From a checkpoint of a small mixture-of-experts model trained on Wikipedia.
Size: vocabulary 16384, 36.7M parameters.
Below are experts of layer 3 (counted from 0) of a mixture-of-experts language model. Rows are named router (the router's row for the expert), up (a neuron's input weights, with its number), down (a neuron's output weights, with its number) and show model dimensions 0-191. Each number is 500 + 50 x the weight over its row's rms, rounded and kept within 0 to 999. Numbers have three digits each.
After each expert's rows: a language model's description of what the expert responds to. This comes from a sample of Wikipedia text that the model never trained on.

# expert 10
router:516475538494418529426453526479485486546536493548485485538627517463377565520512494526420462468530451526515372490529498517393493428408515542538543517477512464531567538535605491499475474469551489514428505513524532570475459529531467544486486457496540519505476538486425513564495400506557529357523655479522511459456467520425434505530491452484513472474479429482493458581499457531543534442474491477476325440473511553500511430605548569514497510485523492455541458487486448497501491453447587492511532420512374516501457482512527464491514460472483549501522366565504557482519427383574480367
up0:533511595460442533506529349522544543548516496603479451517434513514483561468519524470496504596398424527585548487448497461519531448541480568526589539520576541537433474497491537518428592530463481535532550535533525505470457594499464567455563528540423392495533524495424518479519483491578351430539520571523495498458471417575425479531494508537606476527461534517494403490499564503560482483431498485446489445567491470491435562526444490483505477588428514490579509542438498468580410486437561511505585507512481577639455471488524507543475478500389504534516534513454463467522512469502370481
down0:554603569446500529531511492464448494460458541591404564563492609489571422486608548518514582512429410451507475521452508436567470549476503482483483494544461472482418495508460503509556503487472440468421581540486502484439461504485462509472440521435568504468527585592472464384606496495621535519522491521463494491465522554505419439513482470481511488455577560566502440599421555622455498506509466415554451520601489586467575441429530417506418483454520544479525537445476520522502509476418481431527552566488576516614493468469515489531503470570456513528515492531572489530551487433486391487
up1:557493581457466616488506483512486472494457495511437521468483457531589524440469496519457561492358501533492505434484546590419494475504546517482511541488483544498555511587480514475473480464495473559497507522551537485575431472559578524460541468539398506486481526432521421635492500530475492464547555440488507452490473582628549476415416457537487468608520500489508438540501512516454389601546462532493473543551484527577562520474568494487447504585585509456585478407500450481453540604520583530458570572374464569493489449503532458469417486494499436546532464527508448546504425480532472359
down1:496575547499503481455560529439602517423497446493484423460459567478492485514556436573463414457568508473548434499489513463404426506491531408479478525525570444477502424559545484459499519474498352473586493489474521469422492528451457481496482533561589533549426543584521503514509443427507509360508455520413543556551487481537489412567510557490467492522509395518544474480521518523550500458492485570430511506474503564647497511412460494588432520501581500485587455475586601562478508479437522464582534425512541552420559447493546482443541499440557508569544508559476456522543538500580549426
It responds to: Mid-name word pieces

# expert 26
router:612547545470495452437448523463482535444439505491462558495499519484462502497431511473406502534591560439532545575530442447567526483500549394460444462456531542513493484510401498362524461514602387403508521529470422564472408477492580539526452602455573527454524523399411520479459552450498532482491486530533467544502480617525481485567498576501505494421486463559471543471518513527570507576428509585630445525413508559459587520486508532550496514462460402505515495496481498472585473456535463486541541573466568445549510558438558516523565436500500473476504553450460557534419462499587458518
up0:518527520438463521470556366473498495481584522537466415465476560552455512490468545476537527631444492555586518532464471512463493463465464471543548534540541517527457456440505494578459581505450525498524538578539503474448443537480534579447622610504493429426580506525392525468473448482522350448556544525503417502455480475553446433554532567513579461552404530547496466469499480470546566536481587536433509450577464451481486496576466541569441434540413500479593514494442497491457442484546553470501583488508502532601525462511531487534546456537353484521556557537444518562493475461456421471
down0:494572510486480441583507458442446523515535522500414506556441488494485523489488556542450534486446395567533631548432513606617463584469469512433535557406414494509441417512509495535533445494467542443412451530379516467487483493517575481485544473495482473457553492516557470507684540458591535500494527465527487450508499537510434535589582534557544515492610496595476464520545503590518487497487454494509500499546438488476480468452571471513461482436477517568593502437483508548536476510513490500490600563578514475508452475435487430547520487494483511576536431557489548425386526404585468458
up1:633420519420519496491550507438503511456459424575419579421518425556506484476519520454501605571472493486480551410499551477507558422503499581484496517410541541482538528573453479533462501464449469495488556469502560453471433506627571528475534498481443504548506520433518456580497489541527535396575515468541555499466497604643504384420461445493506465545501472481456460493542485576394424548563495456584507583518493523556569517484600457470449463552507549417501492486530504534518469618509554514498518538411458512539444535474571491521415463518448486498560419489471542592550490495513496453
down1:485487502524547537571573545454575530509428492484566452578493492558535476553542478482579423487546570502521495622433439542421480525496525475554581531536503491439658487512590501506480573521402493556461490499506589452409569563514458499527397458501478538463503498601505562548435458447538488401404498509460453531518543497501534581565422473510557567439574423470497491448441505510521511482494496525451606460472432526573463481568484560470485557564530476518525475554554557538536423592564584486509532509495580560431521557511477416468493470436531420538456575561493487493530539466574541440
It responds to: Place and table nouns

# expert 40
router:431507490594485474555414446479523411391502504429500531453516511498507470444504588577476422463511525449531498508407522561522499525531578474492515439468480570487576469547470467483493604458548448466535601521529620478464559512525505414486457509492520598530475487569503513538529521511502506426437502543585578501437467503507441496472500426514538483453505409475461486513437424414562356551532511388557592414593505463435599533546544432484461489456514489554524554565516475515471560471464475436479538468443566499514536546486540499386498533427454505549427471494484456515513559581572395524
up0:458555564482419553449553349511520474463556470593516443470496541505448588548499528465524533615384490478540518497487475494484472463502509447516579472512510547529493481412526507613436551522480481514488481525570544510516459559549538527456596553535438371444556466508446558462511445484574310420540527483523493516433475474560402505538573531522615465534494518529472447555497477485518498563412588524539457455452539480512473517553517502578554391570485520434536492562471506488577369458502554500475509495515506508553507482478512447551516533459455503548513545519404420510483474463471428460
down0:464526589487516566551536488482455420485482544435438544531484574483553473471536546520515413498543480528544596501461498406536475521520504555491505519472478491513470550558493582590424532434451486463454517487539531366499451449516494515463493520508525493470534549498435484457542443445555470521516519464428550522483519433496431593540568393470483566481503625575526405578449479481515484439510542503438531521522406514571502442488521462585477494446543490511525468512485547611503411460566450428510602457522587524581491441519524451607547447532506556572472441590388511456427502397552392466
up1:533472463387453557523522450444461484486466474531447567539557516516504432444534528547476507537480435400453408459546544462419524553487475620501535465436532481530558477562466472446543562455511422523503530491539490468506480399533610572460534515525513488511475529470527387478474524524462558416530499520493487471470571559578527369451467533446494470558421564496512476515448493575471444592601496583548488614530538465570602536542531512449539404489530513486562473503587477506483547572493605555501529613385422469558509455474525455511375494463482474471502516568508476504548448529520447503
down1:479478472506511518475557499476544488560486518480508504551499523429552494535561465510507384557605494431591397539531494455452467582530574444528610515518565386409500505489491515448565507444506459600485442555509517510492434478495526534479569523545491485543529503593508413441477455386540491419472497509401463540519491441521472499499416496479544561449465422458562484508446440502651582472470520514562480564503479462592464610527582507436510510499506515482537514506481394557517473497478617565494510444498472465510562451481390401464479574457511454573541477572487502479512525460524599417
It responds to: Group and organization nouns

# expert 54
router:429433575525584470480455488566504518451506513460483494500531413451450520560600524566484470480550502487558581493456502595545499514514585480479430509485587477502496537532580562527482536409372444499509450500521547455448515401426517565472471461531494504488477471533488488417579485390506531517428470569523487535510550461475528492436519392425450484621480461513563547620504577464486476542541489517493513511517421466418470465521499471416494515553496452472479644441552528440405589577486480492484472419484449524482524430516559536468494499507524547484588517376467608514519539399481473441
up1:580465539407584574447526509438458490495448504583401534516520436666489523504494515508483544497399436372433511410495489460510531523492474499517451477420488548510546536471452395541542468461472497504519526491582573474418468487528561609482518478554394431504549487462532433553497422534479509426570472493506496432481536556667493406438447468483475454514472491510500484512494472561442442524556498509562479587539459471512500508447593479500499435595527555441469495441515441476472506584529581550528517600397412521458474555438513475513497491497480491554542496547464469577538444478512461493
down1:496489561521516457475620465476551535548425509459573520459450490519459484557512412552478340554500544507447427558542527449444346517515522503481580540465501507530565527445482505525491534438471460528522469443508539430517602534565497521509495497526557540531546511628464542503479453415549494392493539493497462551534524490526456445502550388487422578453457422507535487472539502458572553469514531536484560524402421531621506436500492615482469513499578501496512518532535455519544514525503605540543495497492461552469437462544483497518470414473500434567502461525494464534556530465611609367
up2:473471480537555594494417428616414544466513411473512587420495435463587570534417502595503474470593466522482453635474485528537573480508587521544432531500511508536548450555542487533484453458441434479479473545535507491584509513444560555472480514488505513462417571497551438551432463462529524532532464564445478465524487462517663540485412503540476487495566605404555523581607532480458606497534455457474461481512430475409538504538426421487486449493565522490553582490454545438471489559553506537460503495485432521496552504518473558538378518507526414488561505533475512498499570507512482500
down2:509499378443487482471463473544479500504593484510540437493564481484499458512517528440526450511563344542466451632533511480468626484452524542545533521533548536530524604529454437422505537564459554451505553514544630435467469460460597509534529415591575485463442542457499495522526546493487529553511524501444523589539532460516519456539428512550523384553529460528501498479448543431415379551608466505573588519563584490495490500560592430560591551470568504498509464472537486475550579465495482473489471528441435478456582449442492552491481506579551456409468499484481529457464521497474493513
It responds to: Mid-word fragments

# expert 46
router:476533508550558516550556511503422538496443542544446503471473497513593461451523539539505425555451542505560485465413555451522463400512482447466560525449485451466510494519555497565556494485492417512572501430495534463409392493456490518490425485546515568432410553497545513458455501439457613437444492504421552501444446456481508466513563483435493354484432421595488485537493575495527473531462491506507486553478599441474513559563474469512471485466666517504501359503566502459487444534472465416560465401434550463487502515450504475447524468571539591519412511576501490542525571582457555573
up0:550529554476493491510570396444448493476545492587467439465418532504442536466475542468502568645490491491536542482441498471504505475550450478561540535521489527546473490485461511616432569479462481525493533540519544522446431598520523599420595534530484446426530547508424563473517479469561367428589514505520492538454443532621389434469459561506603475612514565553461355544494539438475519528454567534444472442519505499511448551559489471503509475581443518455555470501480466507576408503496564463528558457487511545596481499480524499542503476497442488552540529506399543459492498494466383484
down0:509583603470450510520527494537454497496486546554370529537454594517511465413496626526478544508474445495550573480421482476495441561539463520456470516450441500515459519587484539568463496494486521440461476562494617436486493541451555493466551462540487460379579548548516422433587502451542474460473538455553530493532505475465418531527562436449490475514576569521507431530468544469533470508493473515503518503570459522549487459520523426530473493484448546449437490439514526555506403464482447425471520536517500576652433488495484380530468413467450509603488380560558489443452488406558393467
up1:553427561420437529470488514496442543522401499585419466479457425583538481476484439485507558543457436482386497410618536472493506529508455554481487537429476500500503509571486520542488539482466458528521521569538530476420454458537591539446467535513473497515498535460547404532504501494524493420588406454501468443485504564628564425457509569555467457582461527454493439423486452514517442543548472440489465598609534483558584530501582477447511472530583540452566445476545456442472462585563558575517533591476480492476498499459504540462502436495499454469561439399501445503472423567520398421
down1:505520541524423541494530556539505479431473418505473507493447506472448599602486395515558365503528574446570455517551462456455365563475541512442525494536521456558529505466442526462524487490520408494476468499560549524474566522571412530508463490472438549526597477568464537564549455484567501396473433472466383529528489581511540501504503408523516622370508443507550474577531531543508475481512485551470476543439414560558334459488489502464441503518559472514508569438545454574523436555510504516487550459525519560526494492540474496463518463467474548576535615535474567517522544424509499442
It responds to: Common nouns after determiners

# expert 49
router:414457450559467462533567492570573471546479522422453501569435446510472469560444588498409407500497567492588485496372474433462395478474560518522490484424569434431436485563441542433488432444569503462498512384485523570441541471459536510472455449508482476504502494519490600463612494355457506527435522610487521513492504507486518561468530482461449355462435402501545522495538420488555491566434467583518529490436575482434533498506482494467477527478486434471523476470549501502549567470442541465517440495519518397426521554474480519436551502544484556521556570472469499488429546520465575474
up1:536515550397509473449513533581441534486473520538455553522554472597508506480590515477500570528482486470458511454559573509422519513517533596499406526457462477462544517539494543487494507491461555546472585495556507478515444471504496590520554517542495394592473490476493451548539486548477510437515476479519531509450517645614511466446454538550473485541441558408501422417448479612419441503527457526541473604525528508464568538431540468484545523605503484425529515450542464491463538622556525487493539656422461504515574564480537431462404461500534468536468489406496519590509412495429445441
down1:418507473482492525543543487481569523481489369500513443550431469547470438596543503589573427534455602616472455536560437569493431478576535556497556411528526408434507420451497465572405496465420515509466514539474494465502532591462438550546485410519466526618555451594532502496455441478492478469485496480500439527481473480543541487425461529541468442519563510400455474426453533488523430531508546567432523433540419492561502539528473493408524465507501557488527570480613484527583528583454577550430437502485507521484490515554409523458536453457525502477399524545490522507462586574463501457
up2:454514448554565592517443482620525516505505456462421545500461446512553658527523482574551432492533523428426403562466493476507557458488533516571472494465539507501605462518570408527484437445452438541475435508510438509588502532481503580481466556507521579516471522496456525515464529488513524528513539552466493477511578482523596520426376533513489497455512568375558561543605497505436515498473484445474554430532474466498564485497512506447505477538501522452575493515419500434495532497498584547458534570469455450535553502646553545535359511528446366504518506468508408471500553574531520508
down2:442450517466588525358491463550480452476430535501464517510495577541485556521483565446548504571548441593450461639523508498500570490553519518547538530503454537540518572506526483468592508579501541464446488474517588466478496482459454508485546436531501556416505512532493539499498491545525486568466512557442543513541428523547567436438432432497550472568460442499540556515450598491447437546489406489542647513476618476478472421553577546512572585467515526489525411462568494464414572476418469464461413432490477537408444445487501540474477516535590502445537473440479525377452513475433514480
It responds to: Place and institution names

# expert 12
router:503510511523532569420567551473519461495497559442481521537544513510560550557471437496502500521407413431600483458530444411504520518542596467564527553518441553514614451557503469451451609501470493525518446500575478498493499468546583619430515458477505565410535461478496442479494496516528424490601457410500496566432489420424513561577490482524556578586438502535459509557518486486445512503432545473471536555537529523496515523506473549520409516629509452556471473493466500593479502479460488533548468562418538510500429536488589475534518439573561532561595491449507488563490389606613555476
up0:473512547452419561502536377515472526460564470603487448511492568581465537479460489497494505584423441503587525454465496433457515520501414511516510454542515547575431486458489448601499623520494519516483524525552537481474461576500469594446654557513448455455537555470450479460489472481536391462578529517551378514468457514542396464528457538517585439554487569525500410544447533481532549551376506500498508463496499550509433486581567487564544412569464485461550491618476494516499450494481532505500541504567506541618529485455546480514565468441425508529478543494427460520467501445470394508
down0:470532553516412460602539488544390441460469480543427477510469520502530454482551565512486568483455463483485580571477448511513427546488430552548505494425446507507477519581516557501495501478465468460343544492454620439513500477535495488484507584555509460423558560526518465525524508495581550553479533442486484459537563532455397568558622513470449494462541589606468391608515546437452494507474502533541484507548507503478501484450494473492502492408440501543457477514473550564476445432473418463521514537556531499530508468586458512551500441431526530578468442467512438342419522381553434477
up1:591394544391431548462542504490498523469504523543415590479480461580556500512472482454515548521445493472482462430549584477484538520526508557464451479432463482528528484528453486479465517464465511538515521519558510413505477492525619518460570511467375424500528482446522438514469451535508524347516525453510546446499552481636506428529500450495535486558441566501471429477496465541422501551488480570535444601477470506543554479529568507463463417551595585518547488525606474449442492626506593604528460555410464464461481514505534415478377485516554445470530502562573481577554496528509485479
down1:413458570504528554455496561473481561550497495511511468564455487525434529602502451533509376533525497554526434532531490554472400497480510514520539456545444392445594501473436499535513523457476390570495395444559488436554521533569550495518488409459537478472471439536443561537504431475574473489530488485477490517546533462496488484502517426491490598505578441430459483488481486518562513519463505516525515602399399469591495454436462450495479529504523485563530532500603462517534529542510546562565460499530545489525526542480471395418632423336499489552532536501476481621505575486574543424
It responds to: Clause verbs, table pipes

# expert 45
router:474527434544583477571445492498552542436538548396426464562466462555446519535558436485501581453539466415448495460535476464547495405488419463469462396562524444510548501510494446424512498437466487541468603433489505497513481505511518536487515542554476522528472424496516478559411462553507422496508536491560489427558502525460491526448405408491441566554579486551479522630423496488480485602491494494586431438554584469437424460567525530514514547463587512514499513461486476348530509504558561460444549421554585495535537596516384512576528464480434526516505543473476507596451460443507517540
up0:496496530476467536519514357532536453528547542587501506431478514515488536515520514444530574550407472498543497543437475542487508501500461499589521490534480491626511370432507529627469632490456498523532476454548555538376509594558527527489607506524424412521536485528462566461549398465544372454538520547480438489505454504608425535514539540516555458527504503517498439464432432495460544553433531544463477448554492489474396491566528529538520421539470480492505474572490510628508415475520546432473536487517531496537535464459539421532476587448455501530523535481420480492446479455434404453
down0:517528514544437518553551464406479551534533520487318465493487615457481417434524607525450558507426469472527517516470498494514402563486462525449437462440434481565490463606456590556514443472501599500430473423494543450469488464475458484520505481407487479481601526494499434513581523456540532539493474434524439452513498510466424549482536489463453495486619561529547467499376470549456441492515483527552564509518485436566462455531482457494510563468438519575462490421544551567483430510528464439524507498578557444522423413506457457576543471463432558567516459518508528461380514400533450499
up1:543429475414465525465556436453502518553484488580386534471447478594568480468487569458524616491453502446486527433492559452453532492515487553451510500479454516465535511529460503464488495462449472496510586575536504413483435499544597501420532504519441441481532513466531471563516516526464521437511537459491517482524579538655525446451437454475479474575435515459510403524451467590422431515531440476569522584560536527512570522516520538486537527562609554459543427440505455412450496624528552512475537595428392499540478534503525531450360438494564487463565507527489470544526478567454490394
down1:460462520488513528560540539532590603552442514450483434493440534453528486554456419483529449519561446518538439526506336451489404490497553543469571505463454453449507475533531515568504487505546449514596515501521533553520446534555520477458450534532554441519511560519535576480505478475563513460464484464481505518507498473451488405482519434502492547500605414370517463463516405518505515455549515523409583521496388492678467498428561490532543532533495495606525509471532473542577421499479581608481493413590460509467492490517476490462510517400468478553514572602511548582504481483613525458
It responds to: Line starts after headings

# expert 3
router:456506494476544553460528556442538474527516536604498482488531512499542477492507529495492516522565418554490472558464530467543453463517495527514616521513507492442555482537473532400544486529580429512484579520484492502489466504435498509528443468535512460449557457528571589520457543553473507481456448563471529615495436487452371662508542607464468491575524522462536509497575465425533575511540463512364492432502584477568464499453468517436423522450538420500424373519519577498574529482618559467552486531496553475470507543485418555460545453433556512445584573469411461450531544592444549539
up1:567481536345428591451521537479411568493472515549441505458507457522561497490502461573470594515454444478467506394514526461496484498586480581444487428448470512456558508518498490479495432440435481524474557496622588453556403471482565497510558515529440471490510518468501438505495525505458532475540569428469482452529512551600545440485460476495442456530445524466481483525401436613409416501469426483476378585561518437522577527468548484475491500528582493478582466450526493462453514554536588531496506577425365534449525577467495539495442435560527498481526480526539486571512401533458477451
down1:510540480531526520544611572506556524497410421414487539536483507445540493518530476514462370542540465491511513561634493590498459427525525518526486536547485385491519536466499490590541532462474485582514532473568449454524560495589495509519433550508442457460559398598507511543466511451519435486546428465539410545487470485441556469485465553520410656464531474475471481491534466534533488467462497483504540526435446571642393505512416544468487591448412511563514457531467538550571490570448605545555481425488546537518526528485460515443564555431466491500485538507532439558485517482574556448
up2:460486446520562509467427405547443535451559458530458562537528435480520588523487536534515566490577482485464359513517461532535571474496526535529436551490571513519581520538526361542502397470468418484481522520446441477515486450490548552495448592511455511421449606508498476490421482516524507541504489574450409542441493456502544507377452525657518475432555547445551474554623520514432597468535464477448457466459446516403503488511471525471443491497538555474607503533492610501479521504553547562478529566485428478526487566592532510562478512538476446508562517440479469424529532579488514553
down2:539416410435604434572438503412502397499572461531507509469508538513511471501449506402492474521489387631471572603484459390499619462582527560490540506452488538561503560580509497498539488577437522460476517623500486519579463504481479510580507495442525536479532539424450526564465490544476473549513469548520574662525420545602497441534461400570457515541486412517494504465448569523545440491548403480482556453544527513466450479497545483477602560466495462493530433430525530476547548492451508545498409471525488551478462462554545543548538553538526469464481476489477530496514507461528474440
It responds to: Name-initial word pieces

# expert 11
router:515509576545604541489516514616525386438463517387532524423459489528482454521495453522516558486455540491466563626552476480513536461539485472458437486472517508487517549530487527536519438551484490584486629448526544342442581471500482532458525454487440543525556520499476491534512577551492516488519492544465455517420457454579612406428511509433527502612501508500464533436363540508460526483468575580513483445545520524477453475531353579513460418435548496438488533483561481495466517504544542503540543523559557553530504475489574569529415533517560508534501531438440549538519579514398516526
up0:482570532481502495497584397487524461478541508575475465438461584525477563547453622492569493639429445499604516516477491495478539489509453484544597481549582537560472437497490475573483590512447508510541516486508585493407447582501536563493568585504486422437522516513410493463517486488503356432553537534479434564447507532547366433486481478508568516479515544551459472506490504457478507564423581485468507470518433517463448521531513512549553375512417540437598547499477518540524416508457590507476540506470438473565578518479560471577500525508466451534533516500407488520428454464439423525
down0:487580510429454403541502481423427523516520542493405533506522549439442440474551555556427489551382391536550556484481548496537469537434511518406457468479470454544453457547527528515465520436458531524384457482436550492425487453516610504488435484468367545476501531507467457456514479520495471479529449446533451427582471514475431521518521423510424553497594554542496469613499428491483460448544467507439482570560473524412503447483538500500548498427449565557514520391510569527499465505448446472447552489514527502519469487496403385574528461428446518526560412499427504451411466397509477442
up1:565445541442476546433471435498426589497427480557453545451543463616536477479537520520518588531463484474495415432462510481438531478487479479461461490421470485504499530585495443552476544472446440517496564519583542444431489437524583490457513490568432471524537478474492419585410538560439523410528532489466523497545553612617536436460434481502503499631460541533465485520502442585516429584561485553502470617513504591443557500482497523435467440535589522477535466492510492426489505605576633532509529588403457502489494482538506496470377451476577508507532490512557490544521497512489462446
down1:522514483446527518525554531444613546492490503496482501554539550489462529552563476526444390501567541486576492538567481556485374520501511519490512498488509386466599455482554436581497490483465388510498496486495545475514559483520594478458526524546505561580475486564516482503509501379628427490487468426508455434533498487466475550513440441539535585475437425426498520585505458521635474457474541499533463531449454584513414477509474549451469525446535537562541485493548460469516444531484528521559554478534484528527566571530449404428465548412532473550497465552486432513600575409626528386
It responds to: List dashes, table pipes

# expert 44
router:439508466486489457523456505515566493528489531512504472496451416499515494478416594496457476464477557558533506405426449468534379538545468511488501533416505469421453526602513552484483495428517496439557440427470481432433492474431573448536479409523493499483532524623553523371531556408398557518454470564469571520527499515437531549505497409414424303500482468562588508482483480472570470532463438531449529440467543452439502569511463456445462507436561475551457499465503517534545580532459514428536447514547490417498503473422463481486559503514529559530513606520523470463484516582473564582
up0:483578562511444586524542406441500460501566488576476478482516536488584586503533481449534534645459453530536456531498537471519535492536507519559585499532513540557441484425476525551432614527466517524456499520499559479464439614505517539438605561481490406435480486504437547449472432479528411427543553572479470544487467524541418459518518501521602478462527565535505331556509520484510581509389547521471438476530476484427476537530456442563507454518437579472524546521440454554440393488525480528496566481505526528594547485493520475591503465493464442503520533563409461509482466433434400458
down0:450481552513454456607545385532466564544474497513425474556509508446527391452499574548502486503498393540556568591458459463471460587576493477500488528422400533457484462463525595554488475519401507461406591546493556472436535451494440497493523537517466392463509478524516420431564478502507528525523516500508498429504454468498441602505538450494481485472583590598571448523459496460553542507499495516463489453562394504505417421476453450526554496473467497565507437453390528578526458454568536484570584547551537421569472443535480499575489437499442491538500436518466493434387536513557472458
up1:566484515379413516466518497480449574513424493552397498511462428554527479505488514534519535539433498432413483433520597479408513507547419500432465545423434552487520509455501490534473489448440466519494597517549483489500443480526635524514523505538431476508522526479521448533436543555499554438533464453500563430482488604598531406447476506541474470533472577500509446478454457558524446540566445446510486611490500504519573543438524520451490473617555542447515509478535493380488513558556598561491514561360402529502538524475537467486448431476569436388533462501533464548524441520464433443
down1:532431516535456557572579478378505529520510457458540545612502561499431540453608444468470374568556572476550450541519460439383391511525545475465526478505533442508485527448487488534501560476550508450415496543519541484489515493490447501529502495512532556494453485534483540492518507509568457362492428395448531492565510397492536516506474471580486535425516454444444443512531512502532531492531485487537489548516447553607514491538457609494500547533532546606464469505521541532513468560495595529468547492502441528487530503527523409529520625480526438515466508577434480674466559540599484419
It responds to: Scattered list and table tokens

# expert 18
router:528460480464509618518540463512566409502547583515537428524442531485545450530481510373536480498346499496457545554487534591544542642524513484561465533549451572519472483483534472565557541494505514543456487566574510411559563498552523465467547524552426544531470472543475349485516505539519501576498521554535465485481449505538612469444555497524535525546470576506429458368505545474470588500545566475464539518496513488487415489572488482599510421558484541575451505543446516457500497516586544553456514417392533535521563512482524499493539539457433446476389457411542510533502442507510443476
up0:533597544488471480497519349488502477477560481570447384433480517515481518458499489479517485589407484532537533526483476509492502460524501465561558534517494576567441509446519464584449606488503487538482524470531554502388450605561501601415568536511461431464583509482435489482499455481530380450521524557507420547464434494580413415556526502537526474516553524482452419516470570504543514531457536508490497459539506542494395428510477485589537503594496528536542547495450434544503451448512592530515628542511469582600515487485533536550557463455447543506440535492417492569472511431488375454
down0:542522469501491500580505530509383477558469571548433562537400582448525473435504636480440502596440488576491586549475495544502433530508458534469535570487433528506520523538515516525439447487462525469353500601453545461449520471505498472437496548514420469451533522529516509450548537471472479560479534387460538487469486570476444475537506378497486505507467504602552494522468515461501559472406525546387497524606458523534469450467480503521463468495450559464554517408433536640527472472503514401546494506496533493614513449589477411513495383454504469543507479512471493392431511452522460523
up1:556404566342459615422522519535542515487492516530438566512570523513580455523480532455465539500446471408408479422513560427487504520539529515417432520469399516496480508548498463521500595441505540547493492549477508473550441471544584519520524514501506492531505571479493413511522518534481543470603504468530464397554525557632521437466521531468549462575449598512503424481467449583442451579538457471572471625494559508473564527470576519488469453597537492505519463448518442418458549600486608523501532558395488497524495496444535467514404474536510511484476503481577482562566458514455474513
down1:460491472485513552565566524467520520548452476496554408513436555551499581572537489511510366480552473487531407571525442466460386532530444530525515509502501405445557436491449446596609531532547445494442493453443500486506535534530543498521455494548560645556502430613517477485528453428558494477500482513489486521518464540488443467529448474470449517479466407460503512499541469485595521521428505517576470512431489536568526403499501462463461514515457460471525498519534419540547514510437536469582514470459515578481564539555506497383487540430486510506436565571616509646611558483620474468
It responds to: Articles, pronouns, climate cells

# expert 30
router:425464537504482516435491553569560525440501574507484441512582455492488567475568533552510516407545499525531487506550552628507468505559580385396456443523593497517474524547446438532536514472459454507489433574535571519504427485412508457567439472496515485402490548538460401481531518441518524481509457488475461489486444438555561472563544529571425458479496489563558573439534465565600443510517504522516538565579470513470524577484521529493489475445489543487563501466526493460507375512439418461501478510461585479529420522452608518545655477553546585628469524538507583498420494504461528474
up1:558470569365422609465568534524462593511433521575387523500455463548539517462553507537459592539417467476451527462582549465422534466541495539420407506483502531472527523525505459536435484513485490536499572512594509473448475436496571570514531458549389475507538523467501422565505475560467505399592499483468506370433550487577476458502446533525484466565416482502494506452437495590474544529569509496509519597546460478469534534434492508440493531550628523497543462414521496453422540537566593555442465547392480511508457469486535466550480420531525514467533467444540527543496504447425477442
down1:514491554533554485459508466479552548558427518593649482459428573448443493497524429554499410501528550505490451570498507514433361515488511472489534478543428475460618499416458525570514411519532404524404472473569456481514510554492467483510445540504582535463469489605487508532452424521533495466526510469398429468518469499455453561535442464447499547512433365405520467517420428534589439519493554561442526578427432484601430485484475494523475549592488494493552476522539452528517485527471613545468492473504513564507492501503443494563477552438494452523496577559506509549495548515520601413
up2:489510446502551562514425470564453465530561465498472545458511514514459620502428514590539489463576542514545397536490496593496568517488505485482378514499485524520535468481531406501469461463398434487503459549500432515518477506457590538460450480456593524478366539505466473539429468464528555525502461538393401447417589481524629517507489511577530475451533530519555521540590504504420473553565415427436495464452510525436575522524477490477480430535500608484542535577482500462408472561578501506482567517448435460516551575531504536573410545463476432501562533448546512442547538590430512484
down2:436441434452544485527444470513517579549525510545478513535576560557450474490512567417461470439496329552426482583503483479567552503554543501475513493446430564519497540484522427432545479477496460450465495539560524473562427485400500561501539485562521443454444568530534494520501459641542536528490541466537508542488453470566563520586397467511584487558473498576535531443536578510435481481611477456530572488546639534538495473473552461529479608451502514433479459397504515506406497507501475512545475529550339473477512502459502552481479475541485531463481527416511550379446493437481539467
It responds to: Role nouns, Latin endings

# expert 31
router:567493418502490571462565450444434502549495487584501546486554549461527546467547486472541565548505450441460442469549574520529589481439542521556516461547565542515552499481576457539449536515463524481460531584565441552579453568555438465520546526479590425490443494442471501561446485573534470516554585422572424496568554530517445538550449552531548565457524554462485484570511558539493590428552544427465449551470479504569507488449538561517544508588436481534557479570494456424422460487458549523421502467534434581565455548500507431492513574431439466462573435486572397594519450430528421429
up1:489459589302483554511525541532417540518441515527461496470486399528579532500468496488519539554485462451523486388592526466413522476605509530479434487415511512468516536549477526493494450453500482491555645526539583441508476467443598547509580510544426434514449520463544470489507572545499504534559493478498564444538513563617488474454438523457490495557421531512463444505390475571464506517514422514510477626512516480496552528458540419422478482572605494446559470461557531426522503550542611504468525525423463539525468481484597526503470450501516494419529509466544485561440444490509475431
down1:527550566512487551517622562471528500477500435465556456542473482571526521518530432512449397561568571573536491623542454422449449447484484497459502536491513407456505500417461564520487470471559432466405457491492486511439555518516406546540391536493505529533518518555499578541452396572598507448534484421558471538495541538484483440466437465515478482483566468487547439504490459514506558452494482502429517495506409613597470439518518516395532544489505612522559510517535489513581407619532574464544506498541449579466498433532497510459576501474495477485462560536626486571518510600526484441
up2:559522498498516548465470469531466518513554400467504585482517506475513566462534549586565531499541507450471447492448491543510535544518636588539459519499529545521592536465498447534502459509417425516477437483497443475591556543483585547424490501506501501463459512505502494532400495483490458582566564572558401507585521463521512499516419479608512519474532601513547552521559441513376585493462553463437569412551446483500510513619516406519463409515521517587530579558483539454504560525592496481459482559513437551605490519515563470624427524487497428501546497508543477560502593593486549499
down2:525496394410573453454504535495584458485522537508496463410546550491419539467435608441438468558567413598464530506501427482582565488527525464546547522522495507544516645509508483501525581569482555521424456506560565557572478458420475561492473518450558550431497537505509490558472484522513504584533556503520430535483441437532558516539414442478560464511442502526479496501412503427450411584603535458408542504528571529463542441499540515594553569372541450440484483561548473526483557560518496455557469444476504457486408561467530517544470551519479486446466454402493518563477568452465457505
It responds to: Word-initial fragments